Below are experts of layer 4 (counted from 0) of a mixture-of-experts language model. Rows are named router (the router's row for the expert), gate (a neuron's input weights, with its number), up (a neuron's input weights, with its number) and show model dimensions 0-223. Each number is 128 + 24 x the weight over its row's rms, rounded and kept within 0 to 255. Numbers have three digits each.
After each expert's rows: "comes after" lists some tokens at least twice as common just before its tokens as in all text; "mostly gets" lists some tokens that are sent to it at least half of the time. This comes from a sample of Wikipedia text that the model never trained on. Tokens count by the router's weight.

# expert 88
router:107090167138127106126133120126155107142100161146131122129119157135137086114123157132102125120140123129105107107116134128099142087116129152144111086097144137150165103122132092097144115167101158109162170170127123106102120162181123124117105126103119111156143083103117118139123122120148154100123115141092145149119107175157142138125123106154132155128104155155097097135147138134153159140110093127182128135111112109075105130124108189105152149098112086165121151114118106123120123140148151138121093150098193162135123136074118154143128086126133085121099150117114123149151128110116110102165096162145121078145155112156128114187082086171165130126122122128134147127091118178166119108145
gate0:136152143164130118105120099115138106122097136105126131093119114115139131146113165127174136130127114128141092145117117085090136128119144116091178109126171079094133174112123120133144111090068143121150163139096151125119132127131101103154142100081132141089087138139135139155141124101164128136125094141136127093134137157131154101089159095161134140133129132091158110126152116139174174125113187170133143137121107132124111130140143077119084119140108163143138152171106137152124088118142141153099143117124132122112164101078145114121122108169119108130163130142114178136100099151132062123124168164145123100177154115166133148134079153091129122140149107131090152165147102131110117126104
up0:161139155122114109145072106118164170123120117086124136115139129132115123142107167101143144098118106096100126146120148140096095114143133133150136150117142129102143112114139146133119090115087116132161163135127088122128122162103170107130117163084120142110125105128130117158145108116144173115171107077122159085082121146144164102091158136087124122120123108102097129084135134143185125143135143139111118116130141164069137093111120139114146104103134135153133121169173077126134115100111110139112129141132121122150118126060159126087099127185145103140116120129126162131113109170145102124116154142140133107181144105174135144122123160117104139162178151103146153173150101095124174144113
comes after: " and", " of", " for", "==", " public", " The"
mostly gets: " work", "ation", " music", " development", " design", " production"

# expert 101
router:148118125149089141132126155135148119113128178092157121161093121163137096122107111121130100169139120134114091102147154153102114118113100137143095120134154148144140083099117125101120140152103133122185146145143151120160110109125179114149123141136072121166097123088138154142099108144102120083148119146128166160134151132130150144091127125146146167139108110142093130109138109115147143140128114172179098120095109153140128146109114173090167154090095147105178150120162128089125101134145138088078103110110147160161124161130138147166112117102155144107141136069116111136146102113077110123164093166136110101125148136107123125169086100152152125116131137139128147133079153153146112110147
gate0:114129113127100100089153122105130127146104134085153136124104119140150089120110153107106095162165140134181100143117116122117148143139159188099107161132158128148130114118151119101094135131118113104126152117154128126175141094143080065149108098155123110132099132122106090135157093093159088170142136101132175107091141151122110131137128121125130140159148119115138143124122147153135111145123123151198080112122110117158101136150114154124134128150101116105123137094123137165118113094171115087184144113146117102132111127161169111114105139122101145130167101129099172148193148127156152112122149116132115156114077116107122131115129144141147123130152101148164129116121162075121091183133
up0:100165127138092145125137117129162122124081141124120170107103142105151120124095148128198149117128125137165126136117056125145136122115169154113188085146129137122170141105155125114088122089164134130117132091100110116157157106103126131143145143126163126131161141152154085110134145133153133146084159136089110100165170149130120105122121159132137100090099125146137150151161104135095144116127125132165151130148132115074124110179101128109160155132138081130093106144146082130145142172090124146126127088125145115123117128149155124148104099110133090117123044112138128101113133142110169140141090110131117147106154160142118131104137140110135090147141086140157139154110110102126099118143
comes after: " 3", " 2", "-", " 4", " 5", " 1"
mostly gets: " million", " kg", "year", " six", " km", "′"

# expert 55
router:139117156140107138131136168109167121100085138109101171149118133139116158139070147133109134126148155103099100110129157133103144100132119159145131074120101151125137113108106122138125118159112158099155129133140123145126107118150154121147107151143097118158108097113132116163100086133137137109113114158090118158118121172149147128127109088161114170141109114135111133138128107142118144126125112146145138105110120114093089138138139178100129175084124119105159127126113141102100126111153169107107093143081133157139123156096156145151127106147135125143161190082123109136106100102092132138185101153115130092125125123121125136210095090131176151162143104086129152079122111167163127092142
gate0:157132113109124111096076103113124190125093125160074120138134126160125135157107149139136154106144125119119133121155128139066107102149133192171160102155140131108158106096154113131185112144095126152130112126108132118075120146113112155162125148148143179170079131153169144155079099147166121145084149120117132121128133118142139105108138158123139117124131125148127143117102171177137092139121084151124116119116110114112135110135095130146153093173100113143099139142104094107119177122158123139175132099130158141068103111140144154126108131153128120103091116156146116122118118154138119143110116095090117115140101167157186141136130148129118100142143095130124136142137075127138133119129
up0:146116166094125114090126097086100128145100141152091117095137134147150136144096142170129139117141123142125141129123132124085107136170100100172115107144118085082139098102147154151149126157147119142144111149171107096079112162127111157132139136134139149161098122144145119109159168127147126124123136064141117095151117112145113149130131153118126131137140128134104153174095154165092119116129050161118136074146140094139112149136105159155112051147090121094122145108160094105139182130161152119169117120130138115101106118144137178147124106129102126116101098151135129149153132118118118127155159103097130110145116150143159128141122114140130109164158097131114113190097113150147145140110
comes after: " a", " the", " an", " his", " The", " their"
mostly gets: " development", " top", " studio", " contract", " rock", " special"

# expert 56
router:108131110153106120110147149111129152120109148139138110155146136156105117136124121117160100111137136157106136107135113105126143157081099127134113105092141127135145144116116125102150110155118108108142134128197130121149107169156153078075130149132102105142108154123151117159130116145118145113124087184114137169108128145136158157167125129170117118151107111127105106131127128119152180126117133121143109159097125119102118175136119127077148156099109101141148154076126131120105114125145102144147103153072163191118136133087113153162116151117129119133104150082146115103147097097119135145152087167092105098118169110122103118201095085178123138103131113149120152090133116155184142127112
gate0:120137115156143112133146153150094134066135158143076128164137084094120105082157171108108147149113174133144128124116118153121147111203138141158094100187162121127124151130140100118186189124100129130121097115139123146127085101155130120109134122111153118146137133096148103152103159113126129110091113101124166147078195127131140133103150168118074153116125119138153101166152161137079129120124122116091117167140156130118127094119145143142139152106115122094152074101135110097136115116156139138099148126101090151149154103102148116103065135118114121086140139105120145112138129122130121135159135127151154113130155120122150108112143148101159117084135119123137151134117151129131133146146
up0:102107171180130125148103111108142099177142094145128154131109142127101135157151124157137128108155094126126161112140112115072119141084133101106153128086108132135170109104109161106100065117144166098135138124089121110147144098132123120115149133120121139130135138084161146124147131109104175170163153141124072150116114106114105138119141102127191173144148138159144147122162120160121146083138149143114186061136104138119130118119148080139082081122129132183095134127158146122121138120112113104144134128107144143123077103168158125131182126139128175145127127129147097118142118129156137103092113142109143144122120113172128132108154137140138123148098142109130096129142118112167116099122
comes after: "-", "\n", "|", " •", " Time", "=="
mostly gets: " Location", " Date", " species", "History", " Votes", " •"

# expert 72
router:158142158158128127143127122129138127152112178110133122174145188124127089124106099160150092129132131146148098120145171146100117114108128144140097110130119133146149128123118099083116141125067123090153140139167112115157086152158182120093108134091116146160156112126147108133119138136091141096108112148106117162107161123128148135102158117129125166136093105161111126079147078127136134178128138143132136132117089110106121130138112119106156155082142133120144173156134125089139105115108136125066107105136171158137138158142137133122115081125180108132110168124113109107149088100106077102180115179114106086137162132136127143173117108138102129130145110162141134138121107163125137117161
gate0:106145117118110111160126136132178122107121124124145126148133105156128123130119149159138153161118106152085109130120149143111136119123074146120109114136149090054151124123132127134145151135144160174151150124125119156089117127122155107145130093098162118121102153120167161133149144112119115121157103119169111164147137139128129084108121124126165188127145128142137088160120146157101137167176157103133137181125109125119099103098110129147128107112163152130137074085119118086148102145139145135089118106125091104090110151139133139115093121119150146086122108095133119137126150131130136054112130161119103068146148144125135149127135147113147128082146172121173137100182157128091076097123
up0:117123142137104124124114145159143115116126115139128116135142165095112129154126116103106107111132149116171122124117136110147092152144165092124162109082089137177114141135153094167116107132137104104119106087138149034146127125157128109124141173141128124186133121128076138097144123138114151117122111118098147070114127124123122128157161125117121093136132148130139174127111119133173139097076119118185128094099128113119159162151121129113091165151116098118116135160175093175138141146122090131129147135124111134177116127145124119110207157169105137137149120139100149113104113130106085142145101126155147178127146120130110103165146124117110141150127101150118120141068113153153156120138
comes after: " |", "|", ":", " on", " in", ";"
mostly gets: " 17", " 12", " 11", " 13", " 18", " 16"

# expert 3
router:137104133157093160153120144108154147123098158163155153163141139141133128141099103144092081119130149126124105111124121157068141130130132168123107100096133153151187109114135111106149088157120154092168151125140120092114110136170124126079126150111128120161145096107116146151111091127128125099097132138101145136140162148141190140101124130078135142132131118163075130112113096083151164116113102158162102175097135119125115146109105133126156135071122138120154144118113152093158125090136147140111111111098172131154110139146126167154119103123140139133143165094132101121123120129093129120186122137116089117119137158109165143150066103125130128136148128162146101108130125157159154094165
gate0:170147075140106169129144132079130142114088142151150154120108143125124113116091083110115122139080150134155085081117136152107155114138145133114117130132162169151148100137132112120173136083129093167120074148133158152123095151120110137117117128140105143095109092092126138091115118071139076111169166129116140132154111149150138152107106153089135107101144093126143138158101138120128101124154122136164126113128140122127154104107149138134093111154097131088134149135132088107133171112122072079114114122152158101106115165169146136135156143130182163136148156122118125137152106110130160146138108142098090167128154137143108108139123155152155136156084124099176126147160149113136137122123
up0:182113063143100158115140151099118137102106146139117142127093136129135111137098105096130106087062133139142112095095153139121147122123143129100099138122178159161138113129119118114174138126166101147126087153125149135125085152137109146131131128143147136101129100115142155112136153105160073111160146147126145142156095144149156167123086151111167115086137104113123117145096130098136124125159126112169108133122143164118123111092140140152112112159143097104158165127151109104131175126123062098139096129139135095095119147150120148118153164093135160144145137102133124108145083121124151148146121102105066157124179159131108139152100165150152144168085113106156115121140156128114129109108
comes after: ".", " |", ")", ").", ".\"", "\"."
mostly gets: "\".", "\n", ".\"", ").", " 2014.", "."

# expert 92
router:160112117173131156120125123108156135129138174151145151161160175131122105093118101131138073115141144157102090103156142156117126143145121150126096112113139137158160105089114112060121124131071149123142145117153104109164100143145148120090126136124106115155154098109132144132097114141140129097116147111107148193115155142145162130130150122132165129150123083126092107114124087114121110170094120155143129143111096144124126135113095141081150131096124117130143129137126147096134152140129135104081104108083153154154093179109134137160124120135172103135127134117101096116128104098110157106207117182104113120106173125104124119161097088134168140126119118140156116133097144150150139098147
gate0:160169079136153142115127132079123128183125080155107180111121131102118121121136140106141125090118171114176140089125106137135149121125144119118143151129180103175141125072083117107112128132164135135136144147116099099122068148120149133116128119134114134140164117093093122134144127136154135133131130121103173175129080133169134139128102105136129174124130154110083108158099116142080121150126138123135166135158161134110133105084163128136107150135115139148109112106082126181134147100144140097093131141131174154133116113137076136101129130166160124118155116121137141117126102162120140113125118108110142088088190134166107102134111101125135116087174142156158114155117119109118158132115
up0:151134102115130106120130142083166118137153082134141194132114123134174125127134114147120128166112124071131078088125133142126109080118154138115124153103158143193078133091115134116114156152159139144113163122130089106151127142155123153131159114079138119151169108151113107129101125097142134140159146122119161158128133176136106156116132116115148140139157152102134105143163144100113093131167133129130129138188114156117119069119104128097118119102120112137149099134142138170105115089123150121132161122124123126164146055152107161089098135146127124126157110138118133157132112130102115096119109103134202143132120114152084119099113130132120129112185151095142137138109119118111088132159
comes after: " |", ":", ",", " 3", " 2", " 1"
mostly gets: "3", "1", "10", "6", "7", "5"

# expert 21
router:185114126135109155129124169102135152103076172120114115157118138157146135097098155147108132093132153152120136096113123132073144132130123156136118092129102124108111123136076121115137107127128126119167162131144114084166127171159140112114115153132076115151134124096152121136111109141127144116090117183120120159110134140109156159149128133134180152139109103178093140070146107123126134116150099134148124142127119084103095175134113104098181184113126127149151143109133138123132141127109121144114122135112142151146124180130125108137120141111166093117126172111111102113150113133107158120136088149076112079122162136153130103135126100153103135092129126116130150060104087154149133106178
gate0:135122124108090153154149154118118104134091133117133150143166089152167123123117067137135136122144135151082161179104144117089154109192100127104130135149095142098139069085134129101170134150097113134134130113096155135143164158136107142125119161102125166156135125108138068096141145091130134127116134126142075134110135147098127121126112125149147089140133154110164182116101133129105146115157134124112144110163112146143166113076131117121123121152174116127135111130143136081125107131175162179128122123099106102137154099096121136084084109109158140168110128106129156142151129148120135108144141129138160097108136121099123107152140126130155101123134127105101102160187104124089095112163
up0:101091127115122178117132123123128182146111115126120116088103139123137101160091124149124112107115162148099139126114146104126140129110115167092129132158124118117140117166155135103174137116136131145128135072139138090190140129145128157106107118140146126142149091083124115152112142127120143116123099093156097103141149153088087129113150092141136173130112111143110175110098139145113147146144160118142151072158125159127116088089155113143166150106144145078134103095118181155159084102194150129131111117150128122163140115110141124081167117113128132156136137117132140148120156111100081126167114136125186110125159166069126116096132109115096112133130148101154154114133108130131157141159
comes after: " is", " was", " as", ",", " It", " and"
mostly gets: "The", " is", " includes", " has", " are", " Its"

# expert 96
router:142144149150116152142130155091127148125056132121141126180140141148124126142126112153094109114149122133121113107137127160102176130111132156126101125106138123167196116102107101103129092169091138102138149131144097089126100183163125113094135164108136121153130088123109116154136098128134174098081151146090139137120139152149144152110140118085141149094110106162076132109124082099132183151106085130157106144115122120115121121136102145128176143108169132121123144122130138104150115108095128138100089119074151157133108116140129166129122111127127114146161183103128118132149112130066090096173154133106097117118160116120159103160098112132131125139116126156146125095142115139138162098146
gate0:148104174136156151132113111118144132165122125159158132095129134126148087116120123127098101094181078148132138142136076127131096125119152143143085166122161130122138123111127118121078174099153116158200166148120086155168130109106138151122101117161104124169150129135108109106127113075152164144101138138172109123155067138135109122124148132161110190146126124117107122146108112127123167130094160112138162118179133120094142125141145144120123096096164158147143078135129107101161133124122081125120141140123124127119130167150099112125123155160135111116071160127139133102124113162115081130134115141093115150143144128124133107129113113119124162086100115132117114096149153153155093089133
up0:131129091130123089157159134121099125157173116083092150144119131115107117129129137144135136170112138126097093146108157127131179143134133150145171109149102112162126144133108121164155097162081136122067079114112160129104131134146162107127159173114173141081126117131136155158131141123126077121139111132074141149108164095138135122119088124104121057120123138181111143106136123141121072150123109134111104144073128142157109107129145103121160171125093069145123136146153162153094118151136142111152120110131148152131132094113146163109118119098151127149126069120134126187118113114114173139119128091147122102103130124136129115141151140137135091143151140112123144137111112142120161174119
comes after: ".", "\n", ")", " |", "==", ")."
mostly gets: "\n", " ==", "\".", " ====", " ===", ")."

# expert 50
router:135110113159079149159145187138145129096119147136125123137120156114117134128099139117096122119128130132056090098114122121107163113129121153140139079132115141178181098113109089096150128161068129132165134125188124166136090136159138141132095133118102111129097119108123107129114113123113161117130106156112139137132119183146135136114130123126139153117091129125152126112135146128114140137123110132146099141110103100104121084140136167122163173120129109151149147092143162071100097122147157141079093125099150186125103130097130166152116119127126104116111151098143103128122128112121121129152113168141117097109144140157162143185140095128164130115140109139169132109133105156176169087167
gate0:097090136141105128133184078122122073113132126094126092154111123116160145175104120149118158115123141161163109148118116130112105137173124136150160125188104152106097102135123114095150129109135120143134099106134121166121165153114092178113114131156123123133158144083121097138127146135135117133159103100149127144136132151151141110146184107150116113097159138070124131154125139167117126105126101121130144146113112142172110152043132105143078133156164142137143109146111112135106135150102129176058110126124141125121128106110126137111119142071141143133104144100121136136137144145147154117148122150130148126094127169121133126130132104122075169156146121097166090087126131080140152115148
up0:130157104167099183114100137137137156152116164137118112156120128119140118099122162131121108142142110154104081140146119085115157099080120167131129104121120132157108141092179083139151106160159143116147116117096120074080120147116158124114125127105169116078128104180115149115130124111087170133098108158151131079131167157094145117104093145105106152133128153143130128104129106132155126131114122169148118113115142105083125131157143082126148154132081130150100110117097135149090137138159136129136137125139093101110144118119138140133172125150121114091130149171155099118133110136140128138100107124171203148117118100167137130131112143157151097100113144140143153102124153137112165151068
comes after: " a", " his", " an", "s", " her", " His"
mostly gets: " son", " father", " director", " politician", " daughter", " wife"

# expert 47
router:177140117110136144139143153096138094135099134132130143160119158154118146096107138139133103112152176116127092108129119112066140093104122175147113089108104136134153142109093134114122129104133138120126150112156119093151090146165133121132129157101098152144134111121137118150103103163114161138106118176108162149105118137137138156139146104113183142116096133165082115077128095103155139161166106143156133129122140137115113142125080116110148186115139116138147127125102138119077156124159152123071117139106150171183115141088119145149116111125150094163157173137107109113135127121094134105167136126119115074150172150125157092139128080118111101104127113120118150097089110141146164116165
gate0:184146165107121135122128105121163115098131132094126158131136085136097135093149106114154110154165100155106144113134111129140117133131124137122120137127132135135118188119112137081117137120117110136087155125161118135105130080103133135141125162132086129098101075131147112173107137135122119129145120153110105144158118116089117118133099144154132099140156153124117134111156109126107160166170100150119167153124135105153180113119069182135117161157139148150140144121114111112111120142125113186157118133127128146154115136117099098125146137116078070089128131114118141116164122111169084124083192101098188097085135132122095115170140149152160158109116132109141085135145147122109170132143
up0:073110095161137125124120144133101158178136144172116112158129160125137124153118129109115149099103176134165114119128129141139114119139091104137124124138129101087128082133122125160143129125152169128162127149125117122102100175145151131124145081105177127136172199116130132079149087119153116108126128081122139134134139149146150135134157122099116134117106121122131127158090150157140083119119127156122120087140140138116124137141151104128143086082132094142129132108132128121142116079129150071100156118122140123117124107124134168136156122101160169131143105152152126133098125149113131135159088126165088167183130097110138146096121126105106122158112145153099200099132100115136061145093
comes after: " as", ",", " is", " was", " to", " served"
mostly gets: " as", " As", " became", " being", " called", " named"

# expert 117
router:137112112157133110131135183100137144127112156130115093182104144158089134107138133141113137139147138148098115118114142127122146126091115157115126112150134151155171139124122141072119116176072127129156129130147110100148104161170155122099080164140078130138129146108130111133101113135126125098141142158153126136133146133100132163127157131146152154128119137132108108119109127123135167137110094127146104148106126121098138134126105158127171175098125123161148166113108109090086139137129125111130091131065185172137110152091128155151082109108123097125100144080127126116159097097123124124159102159110107073105168091125134113199108091171138153116123116150112154131152104128169118100126
gate0:159105130126150083117140101150138102142101152147124132118156102152079125137091104087096145143169135137098082138118119150111135127176120123155161128103137140127165107129075194110105131134101128138147105117134134134144162127137150098126105108103102124083121121142114134117136128115150133103152108106097122141151149081105092129125185133111132081137078125130124148134154121151101122114146109169148141136141117145183143106135140161112146122148151136151080128142127054115099145130120136103139097104124140140120137140113072140150105119084154105118104125084100177129092121123165139108133140127140179100132121151200153104149160147122153113158133135145104155127130093170165119120125
up0:135136110105151150135117113088166167090143065109151126128124152121137120112153128152150121089132136129146135096165140108123112113096106121114116169133100153141103176120161098112125135129147121128110153138110143136141112132128107159094151127117144153136152152118133120172103119149130102138099171120132100100096130163143121124107101104136135130129156127123119122146110146108137138121106111105130110090127104138113113129111084099154050159121117161106129164151153191174139106110135102149126123139162096102127112130168146098116203150164153147114144110182137105135163155119128103183120159116096077144133120091096128172088114120119103156104163162086173114139104135120123127156137
comes after: "-", " |", ":", "\n", "==", "|"
mostly gets: " Date", "History", " Born", "See", "Personal", "Career"

# expert 112
router:137082157137129167121144140102154133114105144119160128161115150196115129148114107128118115130144113111115141138150140113132145105052144157145113109081132158152166119132116107081134067157098080119144136129167119105164108174152151117089099107134125111134117119080083113143109094117103180110139112171072175143098118133102132145117126135139126160103104096152134119066152119149134128114094120126166109127114085110089139123150099141094148141109127115135130147141146128116133107101159151143125093124154152158139122159105144140142112115108120132139099158124085132145124125113114112105115114133149107107122162118143127138156112109127148137132126107151110167127083120194182150135161
gate0:139129199110136131069178142123121119166157149107107144077159140155133163134139113093124124124088107096145163150148122126131170115139145145137128134104117121126096164143164189144095131120094096140100157117100162103142172091156115151101142138120134106146149105105154089105152125164140153143147135137123112121125153121139094110129105128169080127098112116163101115120135164091137151109123114106151108133125078124116112092141174129094125119090175142156122157156105108148135114109077132122127109110124158132147145127128135162111124076173094166148107141113131117139123096139152100139103130102071113119167115151113118116120126142158164101111107114090129145140096145110156117143151
up0:137076132115174134139139122113197159133154140163111121121104168115123152157146126141082066173135102101137127174165166159144155081100124163154161134104117145130155141110133132124131129119102095068120119106138081160158117109102113118081107177116110136128123136088111110120111118151108140117095128121148159103139114137118141159107134120138115142122110122137149096084119133113123133155153112110132137133102109130136118069119119191109158178135126159171138114169140145183120159108132142136134098090142114132145121155118140108100122122112098131181133117141129137126138118125121089100116135093130159083125141124098147161142174107131138088117150123111116129154113133092152174145128
comes after: " of", " the", " National", " World", " United", "'"
mostly gets: " Society", " River", " Arts", " Historic", " Museum", " School"

# expert 2
router:115132127138112133116161156099137154097102144123107085114162155141100145137102153138164136114140137157106101106114126113144113161094143143126117110115114157121165151113102113143115100155125112112145137140175100116133089126141149104113112169161097118121111147132137112144132099181105144105106092170120125146107129159122145173156121136143103138112133109115116131104093118130167167148124119144162138151120099127096103142118101155081177157116147178147167158133109134091123124134133135153135080178089154201131147129075113156163125143116145099150123148078144107129117100080128107111126125141118077145112160088118107125162067090146141167138120104156110172111119115144150120130106
gate0:128118139132136160116209119138119069126118123123095084160121157094133130121136112134066080124126186146117147112086111144123118145118107157156156158152136123118127109127123120122101116159115128124165118129161145135126100088108146130100135124099132168146139119155113157148111108145139126136151135125114132166148134102106120161146140130085081090104141071178160133114136098153151166129095135096145172108108118146145131118112146109103068112135178097132101109141128143143142156135131103176072116137136126172148151110096106118108118127111101123141130141132121133133139154064121134119153114147144147144096126099165112127203127121104127149124160150145132142122146108113138164079112
up0:133185074124135104166090137123108165156162113136168153130114117175124115153133156107190139101137064087162111142126150111137142100141120124092124126133083139128106122112122122109127146075126107142097134103131104130146139156155115145107109131132114098114115152106103116085161154177140102148119108121150129131117086173186162141122139143173155142177100193088116134114118137104120090136154110145102122175138134108120123117165127132115149153118123138153109139135116150123119107161122144078143120108120137107092085106151156148124132120156138168147112099136138129116119085138112115130102162104135114094155106146125171120114144113137126119117088130102112147128106183130095118169130
comes after: "-", "\n", "|", " •", " Binomi", " Date"
mostly gets: " Total", " •", "Scientific", " Species", " Coordinates", " Website"

# expert 106
router:169149143151105163132157168098141122134125146144123130145169146100140122151081112089108118106180146125096107112151127141110143132102131145168148107100118175146148122078142092108127104133124169101154113166137111129132113144131119142142142130113098107134110129137130100144109112138121181121130081156127131157114147188148145181120169100156130151120106145129132105132085123150155184172112108137143112103107129108097093166130119125075129145124137109138126141126136144111114101093124112104104096143101136175138131137086136152126116117145171134144115161097112115105128081108093138137145105140143108097131161127126104123200086080150176137115137115114123138096087140155178153126118
gate0:134159105136110103145151111171158119162143127132157142156109134121124129103145156122141202134119147127166107138117113116139079125125155122137130100122132141166183111157149140139100169133122153122121161160080080134109107089149134102171101153083146127146122166121118124143108107134161124137118193128129113117150134148128148108096122090091142136135128115098130113123103117155124153095189138136144162118196115139150127114138117120100118086133162098095122167117099113100085106138105160169106147112118140122127132081099102107106115121174112102097106138125119159144128150101088113117117119128121106119170141143138151120135087156120107117099146123153145180153124121135106076079134
up0:092135124148130128131104128140115139090160096119101134092090119115102081145136096138137084140097126109056161120144144127125174129142132144115141129127137129125120176094058144113167109125106100129128103144180152116137124164106149148092135104136111130136102097141126111098177134093115118117151090135111188156125103128130151126168099164128158104134154123179118121157157150085130098121074103088144101115082121150087125157113166165152142162134120146178134120147123144118190134160111124120129097103158113144115101148140124134143120144163145119140163135118118086113127141156184137139152100106093135149120104107126118145145108138141142112141140097136163102120132158125123143128114
comes after: " the", " his", " a", " its", " their", " her"
mostly gets: "|---|---|", " same", " right", "|---|---|---|", " way", " role"

# expert 15
router:153112125158083151125114119099156129131102162115133139160160153115099136126145153165134107092167139151142080096139166150112120138147077147146107116146110137162122152091109116127114139155107111122156182136156109115084126133159158109080107144110132179160134120144122142152142104117119162100091153126137109139109148134137162163139158110159111154134112105157106127088137084109130169145099138101140133141123088081107111129138126124105141132073158152129145125131154144101135113140174127108106107116109135142117113154099111142168152134101161124132086161096126093114133108095116088092183128148088091081111156131134121144161118117156117130083088142178133136122130156155152137101143
gate0:092130071138145088133161087132139145109159072139117163165143178150102150121127116128109072124140108156112121123111128128094124157144128111158125179122127121156147156142118137157110142124113125132145129138120111133112148152138167127109067109154126177149151133143155118149137093142105151150075137112152115141132106131101174169137155147154083141128126126103120116116143115141142140122100145079128108130135066165124157111154097089120151142131130079100122137092132160129099098118168112105138133122129123122164139135106098163173165136139155106111133135123110139137083137159121097124147120128075153110138153142148089140127102095119141099087141107143110133136128207087139141152131
up0:121141154124110159103114145113129085125094149114173118152135085138113111117108144125104184116147192107131161128155118089189125128105135110147130104111124128122131137133152104124134120163115145120148160121120155146131080088139140116129171144108127150114106094102112127146109138118139112115163111120130145119182151130166105065142092104136173109104174111160174119126096118090110129106181123170068131117109130119187092147129160165102142088111124149168123101167143092132110115159076120116138146115133112125104135093111109093111112123122094114161107147141133114141173112105123132119107142121159127164157120132128152128135187158145113146131116157121143148112158101134134115115120
comes after: "|", " |", ";", "10", " 3", " 4"
mostly gets: " 57", " (2)", " DF", " 65", " MF", " (3)"

# expert 23
router:136125145146120157105156159120154133112123153098148151152114161129130113148095077116140134121138145126089105106162152141104129134089118132159082125126128180123139121100106108111111116133108145099146119095139114149167119128137154119118162137144097130170116113089133123146097141099140151074137123151121147152114110128125131150107159115134141180162079119148087113106121094136125134147103105141160131119096107146129107126101148133065162159086156123125141133115131130102123071130145135088083093130126129139171095167123161135138106082116172141106141180097124130142147116095086107111147114174140115105136173139124126145175087080127145164153133122094135135130126167161179159103134
gate0:158157124139148124101132138140169098122117110133105130119147105103153117130116116131131136134107168108145122142133079127136084157117119123091115069120129131123126120145098093159102070143124144156141122129132083144150148132114119154134119097123141130122165078163083095148127112143144142140150107154118128086128110158108117164116117093127122132116117145119141181116108094167138071123137095144159153172150123156126101099146114121103093124198160124127072113150147119150146125088133177146143110153121115117118155090147119160096127120118147154155105111152106117180156164150120137105105146116176110138132122119129162140100142116071137074142123118091154180158103102133107158148145
up0:150129094108083151120111128150126156111102160124117119121140126094113136118087109107124112131134128140151153140110138148131131162106117160177179133172165125148105150117167119174146133119132135092084145098125117123142123170132128174118097131165110161118109133168123129139090126114104144150095167141149158112115128156193115094108121159134129087108130131124101111116107105123081119088130176118135160136147154119122088118097172142182135141135136096178141124123131150119103125111107147132093116144091116123127092136136134122184114097165129068103111161159145123102107137105116110130103097156125167167148133135101126119106102146117119160161123081133119160121167151079140133109091
comes after: " a", " the", " The", " two", " an", " A"
mostly gets: " years", " million", " year", " century", " Years", " five"

# expert 11
router:132113092150121162150131153110131131145128123147173122127131148162121084143119141139123099130161141125121089095142150125119147083133148149133103119100126149157180139104136095090112124133095100125156162134156089131133090163159121133130095130134073109148142068126120145125122092121078150077138120144119144158121121192100126167090113122107179144128094105131125121101146129093133154151097125141132111147119123142092102155116132146111138175102126118147121156104119198127124113099122179115109119124128118152158112148117151146163113098137129109140109166116096100124150094109101088119113103165133127121166168120159110144153113097153133146100154142128175094129100118151164171113162
gate0:098130147152181141126128134145136143112153136085123164125156115147069154181155131129133117094131093107117112115129133135107118136131145134168175102106142105096128123103110076088123061102119129161136090121114122133114118139113101124174078116135089112098157098108120119103117117180137117138176125098151171131123109113121141150072112122160134130129146109112142134111123141114166104165148112128128111121154127133080138139129159112112129134140119120168127135128115124081097134091094139152114121153124101172115111133089156129140113086128147129114112196127116141158145105105112105139149129124132131122178180167140164107169133155162139141117158118114151135102095104130188159143150
up0:145111146146121112187130114119086104109148170121129137110178130133050141128169094140088112050096105120143152140147100138107106137151147127138144147108149093056126151105103127115150115094136138151140140136139140101120148169123128121124116108133112144096146075113091174131125116118149125128120134116135126111102101099122141093118146155165112100108168152144140162138122113106149107133147114085127117139160145143133142127103103114145125087131121139145149121134148146114093155135111159173140115177113143178062108141138141119125102139099154087096120127159080161147140113141159130143114116151116139091176140136100148081157117125155159143124112137151099138164149133125104127131156
comes after: " the", " United", " a", "S", " Air", " Marine"
mostly gets: " government", " Army", " military", " British", " States", " Navy"